Experts of a small language model.
Size: 12 layers, width 320, vocabulary 14120, 35.8M parameters.
Training: a variant of Muon for the experts, 282M tokens, 8591 steps.
Below are experts of layer 9 (counted from 0) of a mixture-of-experts language model. Rows are named router (the router's row for the expert), gate (a neuron's input weights, with its number), up (a neuron's input weights, with its number), down (a neuron's output weights, with its number) and show model dimensions 96-127. Each number is 200 + 30 x the weight over its row's rms, rounded and kept within 0 to 999.
Before each expert's rows: a language model's description of what the expert responds to. This comes from a sample of Wikipedia text that the model never trained on.

# expert 22
Description: Pieces of Arabic, South Asian and other non-English names and words, such as al-Atassi, Abul, Agha Shahi, Deshpande.
router,147,157,224,220,205,151,213,215,208,209,209,218,143,180,150,188,216,196,204,191,222,211,227,215,225,178,242,183,219,183,189,195
gate0,242,214,172,198,230,200,118,206,199,180,167,152,180,179,211,233,176,187,220,180,210,193,206,188,184,189,194,212,217,236,248,169
up0,214,244,219,221,183,194,234,160,159,193,259,242,211,213,191,168,242,165,169,219,186,173,190,170,195,221,245,238,244,213,210,201
down0,173,178,205,275,177,168,205,193,203,215,242,248,193,222,201,234,190,139,165,173,207,246,250,165,171,204,229,170,235,133,236,221
gate1,172,237,183,226,215,223,243,176,233,205,197,183,212,216,193,199,239,157,170,221,241,214,191,216,199,144,215,180,234,203,203,153
up1,222,243,238,196,244,204,221,225,152,208,208,190,156,282,191,223,263,207,187,168,202,127,150,239,209,163,218,202,201,227,185,231
down1,171,199,158,213,242,146,208,207,179,224,193,230,204,223,200,199,241,179,145,229,229,167,170,177,246,188,205,222,189,211,178,218
gate2,225,142,169,260,157,211,199,177,168,156,169,202,190,149,217,172,187,183,147,177,190,155,262,179,192,176,215,128,238,113,176,206
up2,168,186,179,169,159,188,207,236,247,130,167,181,217,183,174,155,206,150,159,192,174,168,148,198,166,183,229,128,190,201,187,206
down2,200,217,211,242,212,158,210,206,199,205,212,174,197,184,192,207,259,138,192,219,194,189,153,198,185,225,182,142,208,205,253,205
gate3,217,180,220,163,252,197,174,204,200,197,207,219,176,246,222,138,282,191,159,200,231,212,218,207,199,168,186,200,167,227,197,207
up3,231,188,201,153,216,262,174,196,265,257,186,192,237,198,231,190,218,220,145,220,209,213,203,262,229,201,225,149,203,164,194,177
down3,182,202,250,232,196,255,168,176,198,190,219,163,157,245,219,244,253,178,173,179,203,188,186,218,186,172,182,217,210,243,183,275
gate4,158,143,191,231,196,211,248,195,164,253,182,223,213,212,229,147,187,153,208,182,215,189,196,198,164,169,189,206,191,202,194,179
up4,228,198,191,207,219,160,198,250,215,232,191,184,155,185,220,187,167,245,152,194,238,158,255,189,221,209,233,226,181,189,199,208
down4,176,248,207,237,188,207,211,201,209,151,161,149,210,186,249,258,155,211,156,231,216,188,206,190,201,161,217,191,177,276,179,243
gate5,233,151,191,240,167,176,169,185,149,214,215,187,212,281,257,158,171,214,206,199,172,222,216,231,216,138,198,193,277,257,167,191
up5,224,200,172,179,196,197,171,204,180,229,253,220,216,226,210,116,198,197,213,180,186,171,190,243,211,231,202,147,210,195,245,191
down5,212,186,265,155,186,177,155,153,193,179,211,263,188,213,245,202,264,172,173,136,200,141,166,244,201,166,239,236,196,166,193,193
gate6,185,194,266,216,237,167,175,236,183,190,159,211,245,201,153,217,231,164,203,224,192,213,151,232,170,163,170,179,247,155,209,243
up6,235,204,169,124,200,209,226,183,225,211,230,202,147,183,213,223,251,163,204,213,220,162,191,170,203,235,241,203,190,181,212,257
down6,249,171,225,172,200,237,190,208,200,230,235,172,170,147,170,181,222,184,212,225,193,143,230,172,232,230,182,210,235,250,214,227
gate7,246,231,214,172,212,207,220,194,202,239,221,209,230,181,179,185,190,195,200,188,231,156,170,175,226,149,192,281,228,208,224,179
up7,274,263,250,225,208,199,230,145,175,201,228,228,252,190,218,220,222,182,194,225,233,172,177,196,211,214,183,252,224,206,178,193
down7,229,180,190,192,169,214,189,228,230,194,157,217,238,186,226,187,150,160,192,204,213,204,187,155,176,220,218,179,227,181,205,221
gate8,209,226,179,246,218,225,221,199,210,247,182,200,187,138,242,225,184,218,188,214,210,210,198,279,177,219,250,195,225,198,184,153
up8,169,203,196,254,138,182,285,221,207,214,149,152,245,215,180,214,245,182,209,270,202,164,190,210,223,238,166,186,146,199,251,192
down8,233,196,146,216,281,206,217,218,119,237,213,182,226,240,191,176,200,177,141,264,166,197,171,181,179,181,202,231,220,160,218,258
gate9,160,150,147,236,174,215,187,212,279,145,164,232,173,171,179,193,192,222,147,184,169,181,173,209,176,150,228,216,154,168,224,157
up9,156,177,153,203,220,203,175,178,190,187,187,163,254,198,196,188,209,186,202,199,216,182,239,183,174,222,207,196,219,201,193,236
down9,176,222,186,202,180,165,229,220,231,204,210,165,222,192,227,250,247,224,211,153,203,249,204,155,191,180,180,137,209,172,208,227

# expert 21
Description: Closing parentheses, quotes and brackets ending titles, years or notes, especially in tracklists and tables: "Ride or Die", (2017).
router,217,241,221,170,158,162,109,203,161,188,187,241,186,213,215,187,194,271,200,223,198,193,288,231,197,178,224,246,158,192,228,197
gate0,202,203,191,201,206,221,263,147,267,173,190,238,169,163,183,227,205,182,183,163,177,165,201,142,212,234,177,203,150,182,192,190
up0,178,197,230,206,216,240,255,162,251,228,214,222,139,170,199,213,166,183,180,214,187,159,196,167,215,239,155,207,147,214,246,177
down0,190,157,164,190,201,246,211,165,177,234,205,135,181,230,201,254,275,216,202,195,152,152,192,215,148,193,223,228,187,146,202,249
gate1,191,218,197,186,222,172,197,218,183,197,270,214,235,224,238,154,180,195,242,206,184,225,231,255,204,188,215,175,278,157,188,181
up1,230,242,215,183,193,212,189,191,234,150,141,150,161,230,187,183,177,199,127,197,217,174,179,163,206,210,188,208,218,249,205,171
down1,183,214,191,193,202,193,186,224,180,204,239,191,190,201,173,201,245,221,163,200,192,231,247,199,182,199,225,196,116,145,192,127
gate2,265,190,188,206,170,218,201,197,191,162,231,198,152,164,231,188,236,243,217,189,217,182,249,160,201,214,209,221,170,216,159,190
up2,166,230,140,206,201,185,209,173,156,202,212,231,264,193,154,203,214,242,189,213,234,165,229,197,211,164,191,235,159,154,216,173
down2,204,78,218,153,155,211,167,213,160,215,212,192,201,144,171,243,157,230,221,207,174,208,193,176,186,232,204,175,190,291,154,206
gate3,167,128,218,243,174,188,166,164,203,174,196,170,242,173,183,204,243,215,201,239,206,211,229,210,231,183,205,186,175,190,216,220
up3,228,195,255,130,232,253,177,186,244,200,235,207,224,225,210,229,260,196,243,211,185,156,184,269,175,131,225,179,204,163,203,145
down3,182,189,198,184,234,194,269,241,195,185,168,205,188,211,187,163,211,190,167,190,161,212,218,216,183,256,184,177,180,235,198,170
gate4,205,201,168,180,163,194,215,252,188,218,181,168,209,202,228,219,182,145,173,194,179,198,198,243,225,199,166,194,217,149,233,172
up4,183,230,208,236,219,218,169,187,212,188,189,195,203,164,157,195,190,224,184,169,237,173,181,215,189,232,209,183,196,276,184,216
down4,182,198,216,196,221,176,190,197,228,195,252,193,207,209,175,205,182,186,182,194,254,204,228,204,278,142,197,155,180,158,165,184
gate5,175,192,222,215,170,171,217,250,208,164,165,199,211,198,213,188,158,229,214,199,188,238,191,247,198,228,240,200,249,173,193,165
up5,206,222,199,159,179,208,243,200,185,186,240,230,175,207,226,242,137,170,205,207,237,206,218,99,170,216,230,174,167,189,181,137
down5,239,173,207,195,190,212,251,216,191,181,192,182,178,130,217,205,157,258,206,175,228,194,216,253,183,240,172,198,150,210,228,189
gate6,165,166,185,246,205,205,202,185,176,185,191,219,206,245,190,231,190,130,206,182,229,197,220,166,253,204,150,199,126,172,209,245
up6,201,159,154,182,234,216,189,203,181,180,219,264,168,207,159,219,185,182,163,202,225,159,211,201,180,227,143,160,186,142,191,230
down6,199,211,238,188,266,157,249,241,211,186,207,213,230,176,216,160,146,169,153,213,196,229,221,181,212,239,168,241,234,214,183,226
gate7,201,190,213,165,207,132,202,201,194,252,209,183,174,187,171,165,191,200,183,194,239,260,198,171,187,214,249,207,189,209,181,220
up7,210,214,218,141,230,184,204,206,192,204,134,198,192,190,255,133,208,171,230,168,183,235,197,189,156,195,230,199,205,207,195,190
down7,138,159,255,126,222,189,208,165,205,187,212,248,225,223,228,196,223,200,189,148,208,219,160,161,198,196,185,238,167,197,203,215
gate8,199,177,224,215,184,216,240,216,189,159,199,231,166,182,225,169,175,183,269,216,182,227,213,192,226,152,225,188,186,211,237,208
up8,246,142,207,232,202,221,200,234,168,236,169,192,192,234,245,200,178,217,250,186,162,222,230,211,194,263,212,189,218,193,160,176
down8,183,235,196,202,198,177,225,255,195,174,216,153,166,160,157,131,170,181,122,203,210,238,259,175,234,216,196,196,195,204,193,214
gate9,194,232,213,248,217,191,261,215,203,168,205,225,196,200,253,165,187,218,168,149,272,192,160,253,196,216,249,230,214,172,197,155
up9,166,213,191,199,252,167,132,273,165,182,240,241,208,227,183,239,175,267,128,234,205,225,195,188,196,183,163,166,187,229,203,194
down9,194,201,166,161,236,217,204,246,210,200,217,254,225,190,159,190,159,208,217,186,201,187,189,164,197,212,217,254,218,189,187,190

# expert 11
Description: Opening marks and word starts: space-quote, space-parenthesis before acronyms, slashes, en dashes, prefixes like un and dis, and initial capitals.
router,182,174,205,188,211,217,183,212,169,143,172,183,250,237,211,172,225,229,194,181,188,263,256,157,239,127,213,265,139,195,169,156
gate0,196,200,238,244,227,180,266,202,161,148,210,211,252,186,222,186,201,216,147,207,178,230,192,187,198,173,179,213,223,199,214,161
up0,192,184,227,243,219,186,237,192,194,174,150,230,182,229,193,207,175,216,203,166,178,240,245,193,221,153,205,235,151,202,152,218
down0,222,161,211,213,174,198,250,194,221,235,205,219,178,179,229,248,205,196,196,159,197,233,200,252,208,195,174,248,204,140,188,234
gate1,154,253,230,139,212,179,182,239,229,210,211,168,190,181,217,236,230,163,202,169,209,194,136,193,115,185,221,152,211,190,191,220
up1,135,207,180,244,245,212,228,158,171,134,142,153,216,246,220,175,228,222,209,218,194,149,166,223,213,216,201,164,264,221,182,172
down1,239,197,207,214,131,202,173,180,215,162,136,194,249,248,189,172,214,167,145,149,185,194,185,207,232,158,198,226,165,219,173,165
gate2,165,237,229,201,207,203,196,179,209,184,196,228,178,187,200,236,218,194,167,213,221,231,171,176,144,101,209,267,170,225,235,224
up2,200,259,152,209,209,166,143,227,125,222,224,259,198,204,212,201,209,199,206,246,147,229,214,183,151,167,177,204,194,167,193,186
down2,121,189,207,242,246,203,220,178,163,188,183,223,180,168,164,218,220,208,184,179,189,203,199,214,198,223,220,190,176,215,214,234
gate3,232,175,246,149,209,170,163,184,204,248,151,141,214,184,174,190,213,228,164,200,190,220,226,160,198,183,180,192,213,187,152,238
up3,154,227,188,226,200,234,262,221,236,211,190,265,208,202,213,219,210,176,202,202,176,211,205,227,208,237,244,222,192,189,239,171
down3,142,169,186,193,224,169,183,211,210,214,197,171,168,167,240,248,213,208,242,177,220,205,159,216,201,135,194,174,138,247,176,175
gate4,190,161,241,200,184,193,197,177,175,156,164,247,184,207,221,223,192,156,213,152,235,231,195,131,218,187,241,254,203,205,170,178
up4,160,231,181,201,241,135,204,187,201,173,203,256,205,207,214,205,178,210,220,191,217,236,185,194,141,228,161,217,210,208,197,198
down4,216,220,206,204,173,221,172,176,203,206,249,194,146,190,188,206,195,264,175,176,109,240,181,218,179,225,162,210,243,233,165,161
gate5,229,166,218,214,202,232,157,199,217,184,99,252,213,200,218,260,247,197,184,206,218,191,166,231,208,210,206,144,184,191,192,188
up5,199,195,190,192,208,235,163,256,232,133,173,236,207,145,216,212,209,220,210,246,255,209,155,180,256,184,221,220,177,188,198,194
down5,196,186,202,208,164,225,150,168,195,130,201,243,225,195,210,226,218,182,215,227,211,204,189,220,172,166,193,198,199,178,213,204
gate6,241,160,186,256,177,163,223,198,197,163,217,173,179,187,245,218,194,173,230,269,225,144,287,202,178,200,209,221,158,214,174,265
up6,193,191,205,201,186,201,188,224,144,225,190,205,200,196,190,153,220,187,199,173,254,179,137,188,209,184,206,186,286,211,239,199
down6,191,223,178,170,225,196,187,244,199,262,180,198,186,167,167,209,179,186,208,171,186,187,170,248,227,148,196,220,264,207,245,248
gate7,210,249,152,232,182,213,210,185,219,180,174,192,206,199,190,208,208,196,193,206,178,229,192,174,208,224,185,220,236,136,238,231
up7,180,192,134,264,166,191,165,158,189,182,205,231,188,180,220,229,185,165,235,226,225,218,191,183,188,196,220,301,222,182,171,256
down7,147,213,175,218,206,183,169,173,193,159,230,169,178,177,195,194,184,223,219,200,195,207,215,240,193,171,212,228,219,130,210,162
gate8,177,204,136,199,233,189,271,240,183,161,215,225,246,219,237,191,219,124,197,192,185,218,242,190,206,217,191,234,167,189,208,173
up8,177,203,205,168,228,210,162,175,215,177,225,196,225,160,245,223,153,234,225,194,172,219,186,155,172,214,222,187,193,223,151,228
down8,154,166,170,196,248,150,130,199,198,214,187,195,229,187,193,174,202,211,218,230,244,245,143,229,211,177,172,194,182,219,181,115
gate9,258,180,257,182,216,131,156,223,190,220,219,184,191,252,202,212,173,164,220,186,251,209,224,233,149,185,168,207,176,203,208,196
up9,296,188,244,182,244,138,163,182,168,205,220,176,206,217,207,223,200,139,248,197,271,197,208,219,212,147,186,203,181,186,158,226
down9,195,187,273,177,186,180,150,214,247,187,143,250,242,259,219,190,182,205,174,204,145,170,231,218,227,164,165,203,159,178,183,167